{
  "hidden_size": 128,
  "d_expert": 64,
  "normalize_top_k": false,
  "routed_scale": 1.0,
  "balance_loss": 0.0137,
  "lr_router": 0.0008,
  "norm": "rmsnorm",
  "optimizer": "adamw",
  "dataset": "wikipedia_en"
}
Below are experts of layer 3 (counted from 0) of a mixture-of-experts language model. Rows are named router (the router's row for the expert), gate (a neuron's input weights, with its number), up (a neuron's input weights, with its number) and show model dimensions 0-63. Each number is 50 + 15 x the weight over its row's rms, rounded and kept within 0 to 99.
After each expert's rows: a language model's description of what the expert responds to. This comes from a sample of Wikipedia text that the model never trained on.

# expert 32
router:33 65 54 66 71 56 19 57 71 40 68 43 56 73 42 57 69 60 43 73 49 58 60 48 32 51 37 30 45 74 61 45 73 42 79 41 67 44 47 38 48 79 52 33 66 70 40 53 33 48 16 68 29 63 78 55 44 33 44 37 35 37 57 70
gate0:72 50 30 64 56 79 42 68 76 79 44 38 77 66 56 41 56 47 35 37 74 52 51 50 46 52 18 57 55 61 58 51 69 70 43 49 57 35 24 51 49 62 46 44 74 66 55 44 42 68 22 55 40 43 74 46 55 36 57 44 40 48 42 47
up0:49 24 35 47 51 53 52 46 43 59 38 73 27 34 41 26 48 54 35 61 31 40 43 59 48 75 82 44 39 33 40 81 80 41 43 73 62 20 38 57 34 41 58 37 56 40 37 52 45 64 60 76 76 48 58 59 35 37 58 46 49 64 57 63
gate1:50 40 30 53 78 73 71 71 41 58 69 36 78 68 43 51 99 51 39 48 45 45 63 39 33 42 73 43 30 41 48 51 64 63 35 45 60 49 63 41 60 64 43 62 69 56 48 73 41 60 59 45 27 71 48 49 33 46 40 57 41 46 48 63
up1:51 72 59 44 05 34 30 34 67 64 37 62 39 47 31 40 26 42 40 46 62 58 42 64 85 70 32 62 61 67 52 46 38 48 60 44 30 38 51 67 58 19 32 59 58 35 74 41 65 40 50 38 83 37 50 72 52 51 55 38 70 57 53 58
gate2:41 38 45 57 34 81 36 42 43 27 41 43 38 73 26 75 50 57 71 57 42 17 71 58 51 58 67 45 49 73 60 61 62 40 47 49 38 64 41 25 45 29 47 56 46 48 61 34 36 40 63 36 45 46 51 34 56 33 27 46 01 67 22 47
up2:57 46 51 70 38 88 33 70 88 74 76 43 50 43 21 54 80 64 81 73 54 43 37 72 70 61 48 51 49 69 54 48 69 43 40 51 34 55 52 35 51 32 52 46 32 42 61 39 58 35 60 55 69 44 52 23 59 58 54 27 33 36 34 39
Common nouns right after the, his, a or 's, such as his condition, film, law, song, contract, program.

# expert 16
router:58 66 61 54 51 67 52 68 82 51 69 65 68 59 35 54 51 55 34 56 33 45 60 57 48 37 35 45 35 53 58 35 48 57 56 36 58 37 53 47 25 57 55 46 68 71 57 58 29 71 20 50 44 68 60 43 37 23 43 37 31 66 70 76
gate0:44 45 67 46 41 16 60 27 37 44 53 55 30 34 43 52 53 44 43 47 21 46 64 47 50 54 42 23 66 49 49 66 73 52 66 59 79 54 72 46 58 42 51 47 73 56 63 31 47 49 40 45 51 49 37 83 51 56 52 60 41 44 70 31
up0:75 82 46 40 60 54 22 34 54 36 37 30 62 59 55 37 43 68 59 55 77 32 50 63 34 59 23 78 39 58 50 11 38 42 67 67 45 49 29 54 57 42 47 48 44 25 38 73 73 38 48 63 32 47 45 36 66 71 42 42 43 69 51 57
gate1:73 30 51 74 63 78 44 79 36 77 47 57 28 50 38 42 54 31 45 54 56 14 53 52 47 53 54 38 85 47 78 28 55 50 54 75 67 69 59 59 25 37 38 40 60 63 57 43 38 60 46 27 58 48 57 28 50 32 35 52 50 58 70 32
up1:30 58 50 20 43 20 69 26 39 22 55 42 68 58 47 63 43 59 38 32 45 54 47 48 67 55 62 74 49 55 36 64 40 54 46 44 46 63 50 37 74 59 56 52 21 50 59 45 63 47 56 54 36 27 33 48 21 67 70 34 70 52 50 54
gate2:68 49 48 47 41 56 61 51 47 30 57 58 49 52 48 66 40 49 63 61 74 32 50 37 71 59 64 61 43 58 57 05 54 40 87 43 46 33 60 67 51 65 56 65 52 38 31 23 68 66 40 52 53 61 63 88 32 14 48 79 71 41 44 69
up2:68 53 85 55 35 73 55 45 47 44 37 65 56 50 45 17 52 26 67 49 25 44 46 43 34 19 50 53 66 56 48 23 43 56 50 68 40 16 52 43 64 35 36 58 54 37 20 49 71 41 59 32 55 39 24 61 41 26 48 52 50 41 90 68
Single capital letters or spaces beginning a surname or proper name, often in tables after a pipe or first name, such as F-urman, K-emprecos.

# expert 11
router:48 55 49 48 72 52 46 59 72 72 74 49 56 63 57 42 74 64 49 65 31 59 63 68 60 34 46 46 22 52 61 38 69 47 69 43 58 49 37 54 33 56 67 39 60 44 67 71 33 67 36 70 56 56 61 39 40 37 46 23 44 36 57 58
gate6:49 41 52 47 42 55 58 47 41 38 35 47 49 46 48 47 57 59 61 48 14 56 85 75 62 32 52 58 44 78 49 59 70 96 88 71 49 51 25 74 55 67 38 58 33 31 50 66 52 50 50 45 42 41 46 52 72 53 48 51 60 46 44 33
up6:40 61 61 44 56 54 34 66 45 55 55 61 54 57 56 53 52 31 46 59 72 51 23 30 36 60 35 37 48 39 67 22 34 27 16 47 65 47 69 38 62 28 56 46 55 63 54 30 56 54 48 61 52 64 62 59 34 49 42 35 57 41 59 68
gate7:56 35 33 59 35 44 43 57 31 55 63 53 57 45 51 51 65 61 54 97 47 17 36 62 37 54 51 39 80 48 56 45 36 43 50 58 36 53 32 25 45 58 58 55 54 36 43 32 64 48 42 61 78 64 55 45 43 53 32 55 34 41 46 51
up7:39 46 43 64 38 58 43 58 26 47 68 71 63 43 45 47 44 69 47 74 48 29 37 72 33 49 51 35 70 56 42 46 34 58 41 51 38 40 28 19 44 72 55 58 50 54 37 39 69 59 43 56 67 54 58 51 42 49 28 40 39 46 43 44
gate8:47 83 87 41 62 44 65 62 00 53 51 34 30 44 43 50 44 76 39 48 24 43 34 48 38 53 54 57 42 39 53 74 80 33 60 57 45 56 55 38 55 43 50 34 66 63 50 40 73 54 50 48 53 58 34 50 39 44 28 68 64 42 53 29
up8:18 48 33 73 51 55 29 49 63 41 50 49 63 49 59 32 83 38 53 44 44 42 46 47 58 64 49 69 60 46 35 80 55 52 39 60 28 51 81 51 37 66 84 30 49 51 59 23 33 54 51 34 58 61 58 50 73 49 23 50 57 67 44 51
Pipe cells at the start or middle of Markdown table rows, and ==/=== heading markers, e.g. ===NBA===, ==See also==.

# expert 2
router:39 54 42 69 66 59 50 74 50 61 69 34 72 80 64 58 77 56 24 55 43 60 70 54 38 28 35 39 44 88 55 47 72 68 65 54 55 28 44 56 36 57 57 26 77 44 69 69 37 62 54 71 48 54 58 56 55 28 49 40 30 44 55 59
gate3:55 31 52 58 51 51 53 44 61 37 36 64 54 24 55 55 46 41 44 50 32 12 58 38 29 44 58 21 55 44 69 33 38 47 38 44 38 52 56 68 55 54 44 65 60 33 62 61 70 49 68 30 48 75 61 37 45 34 37 60 48 48 50 60
up3:59 81 54 51 58 47 46 78 34 57 54 55 60 84 40 34 45 54 47 53 75 82 42 44 74 55 36 71 53 62 42 71 70 39 48 49 51 43 39 33 33 54 57 18 46 61 36 37 42 68 46 73 51 29 54 46 50 68 58 54 39 57 39 55
gate4:35 61 50 34 92 42 53 26 40 34 65 42 30 77 40 59 47 54 49 29 64 58 39 67 65 32 52 48 43 72 48 47 54 52 49 46 51 46 47 62 57 60 75 34 61 49 62 57 20 50 30 58 56 83 47 76 22 29 56 40 54 58 58 51
up4:24 79 71 38 37 47 50 34 33 37 59 50 27 41 53 52 72 42 53 41 62 52 44 53 59 34 48 91 40 47 48 54 63 57 38 45 44 32 38 48 63 44 82 24 54 48 66 42 39 46 76 24 66 42 35 55 07 61 59 34 51 69 49 45
gate5:30 39 38 70 61 56 47 12 54 56 67 83 43 42 54 42 50 39 53 64 61 54 62 49 61 72 52 43 36 61 50 48 61 48 72 63 39 33 83 44 46 41 37 79 68 58 61 47 45 65 53 53 74 83 24 54 56 31 47 37 68 35 52 58
up5:36 43 40 63 39 75 41 22 59 58 53 57 40 63 50 52 55 35 56 71 82 20 65 40 68 67 45 42 58 63 64 27 72 49 65 50 54 24 61 38 50 30 49 38 73 58 56 65 45 47 55 43 81 77 42 56 61 18 39 44 71 31 57 59
Determiners and possessives opening a noun phrase, mostly the/The after of, in or sentence start, plus his, their, its, a.

# expert 30
router:42 68 40 57 63 68 44 61 45 55 49 32 79 50 59 44 62 40 37 51 48 70 60 80 29 40 28 35 40 70 41 55 30 53 58 27 63 14 45 65 37 44 55 26 51 57 53 58 22 80 44 68 61 77 45 39 50 62 53 31 19 28 74 53
gate0:28 59 57 60 56 39 92 59 43 50 49 80 17 43 12 55 42 41 44 51 23 56 29 53 55 48 57 52 50 58 33 46 56 77 37 16 64 59 40 53 42 38 41 36 58 32 61 50 59 34 70 22 88 72 40 54 48 60 45 52 49 87 36 43
up0:55 51 38 58 65 64 35 78 62 60 42 58 45 59 71 35 59 21 46 30 36 62 33 88 46 56 47 26 38 59 49 36 69 29 74 80 55 59 32 63 19 66 39 21 62 41 13 39 40 50 45 53 32 63 67 78 70 63 45 48 53 51 28 45
gate1:56 29 44 33 48 47 67 50 69 43 37 73 25 61 64 63 41 39 72 35 51 25 45 54 13 54 66 49 46 51 54 50 72 47 46 58 24 50 43 23 62 55 25 51 41 49 47 41 53 38 37 58 74 54 48 64 65 38 58 39 75 85 34 45
up1:68 50 51 70 38 60 64 45 65 38 49 46 48 59 44 67 31 41 59 68 47 21 56 24 61 45 67 45 44 24 36 53 70 55 47 55 36 63 64 41 67 61 62 74 67 28 19 51 69 30 52 65 69 50 31 67 44 47 54 43 70 83 43 52
gate2:31 55 73 53 38 32 41 66 59 24 44 66 62 41 34 40 64 37 61 79 69 63 24 37 73 52 52 38 59 61 66 62 56 50 49 40 41 22 60 13 59 42 48 50 22 39 19 20 46 45 40 20 44 56 48 43 69 38 61 25 79 63 58 31
up2:60 64 28 50 46 64 48 07 25 66 76 32 45 58 47 53 19 51 46 29 24 48 51 52 37 41 58 73 26 40 51 29 42 45 51 51 63 68 51 52 71 65 48 59 69 71 66 66 36 52 52 83 55 51 55 51 29 57 70 46 39 13 27 63
Ordinal and position words and word endings, such as first, second, 4th, Best, ear(th)quake, geomet(ric).

# expert 56
router:42 69 36 41 53 72 33 69 78 65 72 57 62 60 46 37 59 48 23 62 37 45 47 68 52 46 40 57 32 58 55 30 53 61 42 32 56 35 47 52 28 74 63 50 58 65 64 62 25 58 27 40 46 65 72 40 46 32 42 33 34 43 89 72
gate3:54 34 26 36 38 84 50 52 82 56 44 40 56 54 49 43 57 58 35 68 29 43 61 55 62 60 62 33 51 36 53 70 32 39 54 31 28 25 48 71 54 40 74 58 48 50 82 55 59 43 42 49 33 68 19 25 08 63 48 27 54 30 58 40
up3:20 37 27 39 48 81 65 58 80 56 58 48 50 35 65 41 69 50 41 49 22 41 40 52 46 58 57 41 66 34 52 61 28 33 50 35 44 05 58 77 75 42 74 39 49 56 55 57 58 53 66 59 40 78 24 43 10 76 52 29 39 28 53 45
gate4:71 57 39 61 51 60 50 19 57 33 52 65 39 78 52 16 44 43 50 72 70 26 37 51 46 71 53 43 74 42 62 47 74 61 18 42 55 46 65 34 52 36 34 70 27 56 62 61 61 62 38 31 65 43 27 56 47 45 35 40 57 49 45 37
up4:64 44 70 41 58 40 56 50 36 44 48 44 68 31 54 65 64 53 45 43 52 75 53 68 49 35 41 76 46 65 42 39 20 64 68 57 63 25 63 66 46 65 59 31 38 52 43 42 33 83 37 49 54 57 89 58 32 58 75 51 53 61 53 28
gate5:26 36 38 47 51 36 54 65 46 34 60 31 49 63 42 49 40 45 27 84 67 56 39 55 50 54 46 41 66 64 52 50 31 70 44 35 58 43 65 61 47 83 22 37 38 59 61 40 16 23 38 71 74 28 49 62 52 68 60 27 48 47 67 56
up5:72 70 57 43 55 57 46 43 68 68 42 58 34 38 71 53 63 56 80 26 27 44 61 44 56 50 63 70 48 32 46 52 72 34 51 48 66 57 25 55 50 15 68 53 45 42 54 58 80 54 57 38 17 67 62 46 68 41 54 71 48 41 20 44
Single capital letter beginning a name after a space, as in L-ackawanna, T-alladega, Z-agreb; also stray Hebrew bytes and LaTeX braces.

# expert 13
router:61 44 51 54 65 66 62 77 56 40 51 38 75 62 55 53 61 60 35 45 52 58 70 59 40 31 24 45 32 45 60 71 51 35 68 47 55 48 61 57 36 69 72 31 57 53 64 54 19 82 17 59 55 47 65 63 40 38 20 27 50 43 55 58
gate0:40 46 44 57 30 37 55 37 61 51 28 67 58 36 31 47 41 40 54 14 28 45 37 37 70 56 71 60 49 32 37 75 47 48 54 68 47 39 37 30 70 31 40 73 77 53 46 64 39 53 62 70 65 66 31 68 64 64 57 60 72 71 19 44
up0:44 34 52 36 36 54 46 46 30 58 49 56 62 20 45 57 60 18 38 28 41 52 45 50 62 62 86 53 44 33 34 76 36 43 57 70 39 52 34 33 43 23 29 50 60 44 38 37 64 47 67 62 59 54 10 61 59 59 53 57 50 72 39 31
gate1:49 46 48 51 50 34 50 43 43 47 41 40 41 50 40 66 60 70 38 32 50 49 58 49 54 21 72 62 47 46 80 33 80 28 68 49 45 51 52 46 52 58 24 48 34 27 46 57 61 77 22 79 58 44 49 59 77 55 16 71 71 83 25 90
up1:65 61 43 49 43 53 50 45 48 60 44 60 49 56 60 55 50 34 56 72 37 48 31 39 55 67 43 41 48 77 41 50 43 58 40 58 59 48 70 45 43 40 75 28 53 77 55 46 47 13 73 08 50 63 49 43 42 47 87 43 48 40 58 21
gate2:55 33 42 51 65 52 64 69 53 38 26 72 48 62 73 56 64 60 39 33 32 44 50 41 26 37 52 55 49 59 55 70 25 46 38 63 72 18 40 36 49 91 55 71 49 54 32 42 43 47 68 49 29 40 81 00 31 56 68 53 60 28 44 30
up2:57 38 42 56 59 44 60 72 52 37 21 58 53 61 74 51 69 54 39 40 37 39 47 33 36 38 53 52 55 60 51 69 25 46 42 62 73 33 29 29 52 87 47 65 44 46 44 42 34 49 67 54 27 42 74 02 32 55 68 49 70 34 46 16
Complete proper names ending a name or place phrase, such as Jones, Wilson, England, York, States, University, often after New, United or a first name.

# expert 37
router:56 60 34 73 79 85 41 58 75 50 83 46 81 49 58 44 59 81 46 59 65 36 69 71 49 23 45 38 24 85 70 53 45 42 43 64 66 40 50 56 16 74 69 31 54 52 40 54 46 48 22 54 48 55 60 52 49 37 43 43 42 50 83 48
gate0:27 33 49 56 51 66 38 56 29 23 24 62 83 38 44 23 51 33 74 26 50 38 53 63 76 67 54 34 89 29 29 62 49 67 57 38 56 44 53 54 50 33 31 51 89 61 60 37 36 55 20 61 50 20 39 43 54 79 51 62 62 51 29 52
up0:63 66 40 32 47 39 66 56 69 77 63 44 41 58 54 82 43 69 15 69 52 59 52 36 28 32 33 77 44 76 73 51 39 51 64 53 65 51 30 42 68 52 71 51 37 43 45 54 39 53 61 30 42 66 61 36 55 20 48 32 51 40 61 45
gate1:45 60 50 42 23 19 39 41 36 16 35 60 57 43 51 53 30 71 62 59 52 58 65 54 52 51 52 58 61 63 45 63 53 35 47 41 12 59 65 50 43 66 56 25 57 45 61 64 61 49 54 41 76 37 46 25 34 64 68 44 65 49 58 49
up1:58 30 51 48 61 55 59 58 64 80 58 44 52 41 48 54 62 22 43 39 56 74 51 54 45 34 56 49 53 37 47 36 46 51 52 63 88 45 47 53 70 53 52 64 39 47 45 38 49 58 59 70 19 64 44 62 59 39 24 50 44 38 50 49
gate2:45 56 41 19 40 72 50 94 52 43 68 35 32 62 36 64 52 32 50 41 53 29 48 59 57 51 50 48 37 44 54 63 72 43 35 52 50 62 45 60 48 51 46 29 40 34 53 60 41 53 13 89 56 58 42 43 55 57 58 22 24 28 38 55
up2:69 56 70 80 50 30 50 26 56 48 28 71 72 45 56 30 48 50 38 61 40 56 46 46 43 42 42 48 68 47 49 26 30 53 77 53 47 35 59 37 48 38 49 56 78 57 74 28 56 54 70 17 38 44 60 37 39 37 47 61 56 55 50 54
Second pieces of capitalized names after an initial letter, such as T-amp-a, Wh-arton, Mor-gans, and name starts like Man, Mc, Robert.

# expert 60
router:40 61 34 55 55 48 43 49 54 35 48 30 48 70 54 33 78 57 41 41 43 68 55 54 68 50 60 58 41 62 75 57 69 55 80 38 65 26 39 55 39 64 63 29 47 67 68 65 54 64 48 58 53 64 59 56 33 19 44 28 37 37 61 48
gate3:37 45 50 33 38 25 73 47 39 63 43 20 53 49 76 28 37 42 63 73 41 29 31 55 67 73 74 57 38 44 50 53 42 70 84 24 26 31 17 61 73 52 33 53 27 57 54 50 52 68 58 57 56 35 26 28 27 64 41 69 44 33 52 53
up3:42 74 37 60 51 32 32 72 48 43 63 39 47 62 61 57 86 16 43 50 47 69 44 49 54 50 51 15 83 48 37 93 54 48 23 58 57 37 93 41 30 37 78 79 42 35 39 34 49 32 55 43 46 59 63 72 59 71 49 63 52 55 45 64
gate4:52 58 46 28 45 33 61 54 44 48 69 69 47 28 62 42 63 81 61 36 52 56 71 44 49 45 54 87 28 53 61 31 36 51 30 39 80 51 40 76 71 52 31 63 54 73 49 26 79 47 64 52 46 62 63 56 33 69 68 52 75 61 49 24
up4:44 49 63 56 42 69 40 50 61 24 69 24 41 50 47 39 38 72 60 54 51 21 62 57 63 57 31 75 40 70 66 39 62 55 49 45 70 40 52 74 51 35 49 56 63 53 46 34 33 36 27 56 42 71 52 39 43 70 58 59 71 38 58 48
gate5:64 54 53 41 31 41 50 57 68 54 77 58 39 50 72 45 45 40 61 62 57 93 41 63 57 35 59 30 51 52 77 48 74 73 55 26 52 38 68 36 49 59 43 47 61 31 90 63 59 49 43 41 71 46 62 77 79 36 52 40 47 70 65 37
up5:72 43 56 32 36 47 48 56 60 48 92 50 41 46 67 40 49 36 61 66 68 84 51 65 61 47 62 52 50 35 82 41 58 57 60 20 37 45 58 51 69 59 40 56 47 35 66 72 68 53 57 28 53 34 58 84 84 52 66 32 56 58 49 41
Infobox field labels, separators and list dashes, plus articles a, an, the, such as Date |, Released:, Location:, Pre-grouping.

# expert 41
router:32 69 42 61 73 81 47 85 85 54 78 49 60 62 53 52 66 79 20 62 43 43 53 50 33 41 45 41 31 59 58 46 71 46 71 39 69 42 63 28 41 65 50 27 68 58 33 61 54 67 34 55 45 52 52 48 42 36 35 30 38 57 62 75
gate0:61 58 48 09 71 74 44 48 74 69 33 27 45 72 59 36 53 46 17 44 16 37 29 65 47 45 35 41 59 43 73 53 44 40 55 39 36 59 54 30 33 52 34 41 53 45 71 55 29 55 39 64 36 38 50 33 35 54 71 33 36 49 51 42
up0:42 76 71 21 79 64 52 34 55 64 39 48 39 68 51 55 62 41 30 56 16 44 30 68 31 51 43 55 55 39 66 48 34 32 39 34 39 56 58 23 31 43 44 50 48 41 73 55 32 57 37 49 36 40 47 35 42 54 67 37 48 53 44 37
gate1:44 90 51 49 46 55 36 11 50 52 61 49 74 63 43 56 34 62 50 33 44 51 46 75 36 56 18 24 70 67 46 54 39 43 62 58 65 63 41 70 58 41 44 32 44 58 27 37 34 39 55 55 15 51 23 63 28 27 36 52 34 37 71 63
up1:54 15 37 59 42 46 75 82 50 47 64 41 60 63 59 25 77 53 49 61 66 49 60 39 60 60 78 70 49 42 61 52 52 44 42 35 58 48 47 42 70 71 44 68 29 54 56 50 34 67 31 74 62 52 67 36 51 68 59 32 48 60 50 53
gate2:49 33 34 48 36 59 61 57 65 53 51 48 57 72 55 62 73 67 52 21 63 65 58 42 36 43 50 37 43 46 36 63 51 52 85 63 48 50 41 40 56 33 74 52 74 58 35 30 36 81 60 52 52 49 35 46 52 70 64 52 27 52 61 43
up2:67 56 68 31 59 56 45 49 36 50 57 49 46 21 54 26 28 24 52 66 47 38 42 60 66 65 54 61 63 51 60 36 28 53 11 30 58 38 64 70 51 62 37 46 41 36 79 70 54 34 53 29 46 56 56 43 55 45 47 41 69 39 42 52
Head nouns and years following the or a, such as the 1996 edition, the family business, a day, plus closing quotes.

# expert 20
router:30 80 42 54 72 69 56 60 50 62 72 35 62 53 53 45 60 63 20 33 20 64 56 50 51 47 43 48 45 59 69 47 76 74 50 39 60 38 55 56 30 65 66 42 66 61 47 54 38 52 15 74 50 56 68 39 51 36 51 37 35 31 71 62
gate3:41 65 77 63 59 42 59 38 56 27 22 50 33 50 73 65 62 77 66 29 63 40 56 65 64 58 56 56 32 48 76 64 65 79 40 46 46 56 73 56 81 47 91 52 50 62 65 33 41 41 59 53 45 46 35 33 33 47 52 46 59 56 52 60
up3:66 10 45 87 57 73 61 66 64 40 60 66 59 48 13 57 32 75 50 40 73 67 36 44 57 45 62 45 63 52 12 24 31 41 50 47 29 30 41 59 17 78 40 55 74 47 43 43 52 60 74 55 73 56 39 68 49 50 62 71 48 49 55 41
gate4:45 43 57 45 44 66 63 46 40 37 38 46 45 46 42 90 25 59 65 45 44 82 36 50 49 47 57 61 60 50 60 33 58 68 39 17 41 51 58 67 20 26 47 52 10 39 25 54 60 30 41 32 79 70 63 34 50 58 59 27 56 69 62 36
up4:57 00 84 66 38 45 62 36 65 35 62 66 42 53 30 23 70 64 37 53 68 46 21 52 25 28 47 51 46 37 41 56 62 49 54 55 36 47 73 59 54 43 54 48 51 74 81 63 54 58 74 23 63 22 58 44 52 41 34 70 74 48 47 63
gate5:59 52 47 59 27 57 47 48 45 48 78 82 21 41 35 67 15 33 54 32 49 67 53 30 56 33 34 54 29 38 48 68 57 58 35 65 47 48 36 45 52 55 39 38 55 37 50 48 39 37 49 70 47 51 51 37 67 67 44 58 67 55 21 55
up5:51 55 19 31 61 42 66 51 48 61 71 35 48 34 48 91 59 46 32 48 65 35 33 24 38 51 24 46 42 43 38 61 49 36 46 71 57 64 43 54 53 66 69 72 51 34 43 25 18 75 63 61 30 44 46 30 62 52 58 48 63 56 59 56
First letter or letters of a word right after an opening bracket, quote, hyphen or heading mark, as in (Sanskrit, "Red, -point.

# expert 62
router:54 57 52 46 71 71 24 76 74 55 55 46 69 72 41 44 66 54 35 49 47 55 56 75 40 43 33 30 43 51 56 37 68 67 64 24 64 27 47 55 25 50 60 47 46 51 38 58 59 78 31 62 40 84 70 59 34 35 64 21 36 42 63 56
gate0:42 48 48 52 76 41 49 43 46 37 54 46 47 56 78 46 50 54 72 25 49 64 56 66 48 55 55 38 38 60 80 48 78 50 56 54 42 12 64 57 45 31 63 39 81 54 33 37 65 66 45 50 38 63 32 80 71 49 39 48 47 48 96 54
up0:44 53 50 50 30 69 45 48 58 43 18 53 69 42 34 56 49 34 34 66 29 37 51 39 48 59 39 44 51 49 43 69 17 41 43 39 57 69 12 38 54 76 39 49 29 50 55 69 49 39 73 48 34 42 61 22 32 54 58 61 42 46 13 54
gate1:66 46 50 68 24 33 41 70 31 49 32 53 59 38 51 54 23 69 72 31 28 61 26 54 49 54 63 56 67 44 74 56 55 51 48 39 67 56 55 54 24 49 72 60 48 49 49 55 61 51 14 51 22 56 48 35 81 48 31 63 67 08 42 74
up1:49 44 63 43 69 47 62 53 77 61 80 39 54 75 57 57 64 41 52 89 64 37 66 60 45 41 58 49 36 44 41 64 34 46 53 64 45 45 38 29 73 61 36 41 43 55 58 44 39 52 66 51 76 50 55 59 26 38 61 42 39 96 70 26
gate2:28 29 58 40 29 50 48 50 49 31 44 73 52 60 40 48 31 48 62 65 97 55 68 48 57 39 42 33 52 40 66 67 64 52 32 66 27 29 69 74 63 46 45 60 38 51 69 55 49 40 38 30 53 23 28 65 34 57 48 34 64 31 45 37
up2:69 36 70 41 33 13 63 54 48 55 39 53 54 29 70 56 36 67 63 37 39 73 38 62 29 63 38 30 36 52 65 81 48 34 45 61 43 62 75 23 54 34 70 62 64 58 53 44 20 48 70 69 39 22 41 16 59 41 47 55 49 56 41 47
Single letters or short pieces right after an initial letter, especially e after D (December, Development); also plural s and unit m.

# expert 4
router:36 66 54 52 58 50 46 68 52 41 63 33 86 64 39 51 62 65 24 50 59 31 57 58 48 37 25 40 34 48 55 67 63 58 74 39 65 42 30 47 33 76 50 44 64 58 57 65 48 74 23 61 51 53 57 45 30 37 64 30 04 41 31 70
gate3:53 47 54 41 61 36 55 84 53 37 49 07 63 58 45 39 56 32 45 44 79 59 29 35 36 58 36 47 43 55 28 62 55 41 45 32 73 58 47 85 44 60 47 73 35 56 55 44 53 61 55 69 31 73 58 28 39 45 72 24 42 54 44 39
up3:76 44 51 34 48 31 63 69 55 37 34 00 34 77 39 60 24 19 38 37 56 58 36 36 47 47 24 51 57 53 26 45 49 45 48 23 61 58 30 63 28 57 72 81 45 73 59 45 47 61 76 60 40 60 47 57 56 51 46 35 34 57 33 57
gate4:41 30 62 29 49 47 83 28 38 47 59 46 53 69 29 58 53 52 31 56 21 49 51 55 30 90 30 57 52 40 48 71 49 31 46 35 64 30 67 49 51 87 34 44 28 53 72 48 16 31 52 46 38 58 72 30 16 67 66 53 39 53 46 34
up4:36 54 17 33 31 53 37 67 53 57 36 34 34 25 55 47 61 71 27 41 38 39 34 84 53 70 51 54 72 77 52 35 49 74 20 23 60 39 39 42 40 55 08 54 63 31 38 44 60 51 69 79 51 77 15 46 61 53 46 59 45 47 66 35
gate5:64 29 37 63 89 45 51 42 31 23 26 79 46 55 42 71 41 52 45 42 50 68 48 34 57 48 73 51 45 43 66 61 45 56 63 61 63 52 61 59 31 61 61 39 45 60 53 62 57 69 72 67 76 44 48 44 30 45 60 43 26 09 63 45
up5:50 45 42 65 86 32 53 32 44 29 15 78 32 52 40 65 36 48 46 58 46 82 49 35 39 60 69 55 48 55 69 55 28 40 66 79 58 52 68 41 36 46 61 46 36 80 45 63 73 57 78 82 70 55 40 54 36 54 45 34 26 32 54 56
Word-final inflectional pieces completing verbs and nouns, especially participles before by/in/to, such as accomp-an-ied, cont-aining, adv-anced, Compuls-ion.

# expert 28
router:45 86 55 64 63 54 44 77 62 48 64 31 53 60 77 44 67 57 46 56 52 58 70 74 60 48 52 48 27 57 86 47 67 60 50 38 71 36 33 50 51 61 50 23 57 47 58 66 53 66 52 60 62 72 54 51 51 11 35 23 41 44 71 49
gate3:45 41 72 66 62 57 57 53 20 67 52 32 46 30 71 42 69 71 63 73 72 48 58 65 41 73 43 71 15 51 50 60 51 43 31 54 41 50 42 80 24 58 44 23 60 48 63 61 61 41 55 50 41 41 39 76 45 64 33 53 24 14 57 30
up3:99 90 58 40 51 35 37 60 61 43 40 40 42 41 56 57 44 77 44 29 30 48 33 38 48 43 67 51 65 33 33 31 40 75 55 42 20 38 35 59 76 37 52 51 66 53 31 59 41 40 56 28 27 36 31 20 51 28 55 58 47 71 75 65
gate4:54 49 44 69 71 36 57 65 29 31 60 67 50 33 78 55 61 74 40 37 56 78 59 68 53 42 59 45 55 37 39 41 49 50 46 61 59 12 27 40 51 41 46 58 42 49 57 54 37 44 48 69 71 42 56 40 32 33 43 08 29 23 47 33
up4:51 55 67 74 65 53 58 48 36 46 66 61 47 25 72 52 57 52 71 54 52 41 34 68 22 67 37 17 59 42 49 61 22 27 62 65 32 52 54 52 34 60 42 47 56 48 54 37 52 43 28 87 36 52 33 36 40 20 61 40 43 20 52 64
gate5:51 42 62 77 97 53 46 41 61 54 40 53 35 50 37 57 44 56 54 34 63 55 79 74 76 56 64 67 50 43 61 41 51 63 39 76 23 54 51 37 66 35 58 55 31 47 48 34 19 40 44 50 65 57 63 63 25 31 53 46 94 61 82 43
up5:47 28 47 49 62 44 38 56 58 26 45 32 45 68 41 35 30 57 41 23 62 68 80 54 64 45 59 53 28 36 56 62 38 52 42 65 20 52 38 24 56 56 41 55 46 44 54 53 35 46 43 29 59 36 43 69 22 42 40 46 61 76 75 53
Articles and colons or slashes in infobox and list fields, such as Elevation:, Website:, Country:, Date of death:, plus the and a in prose.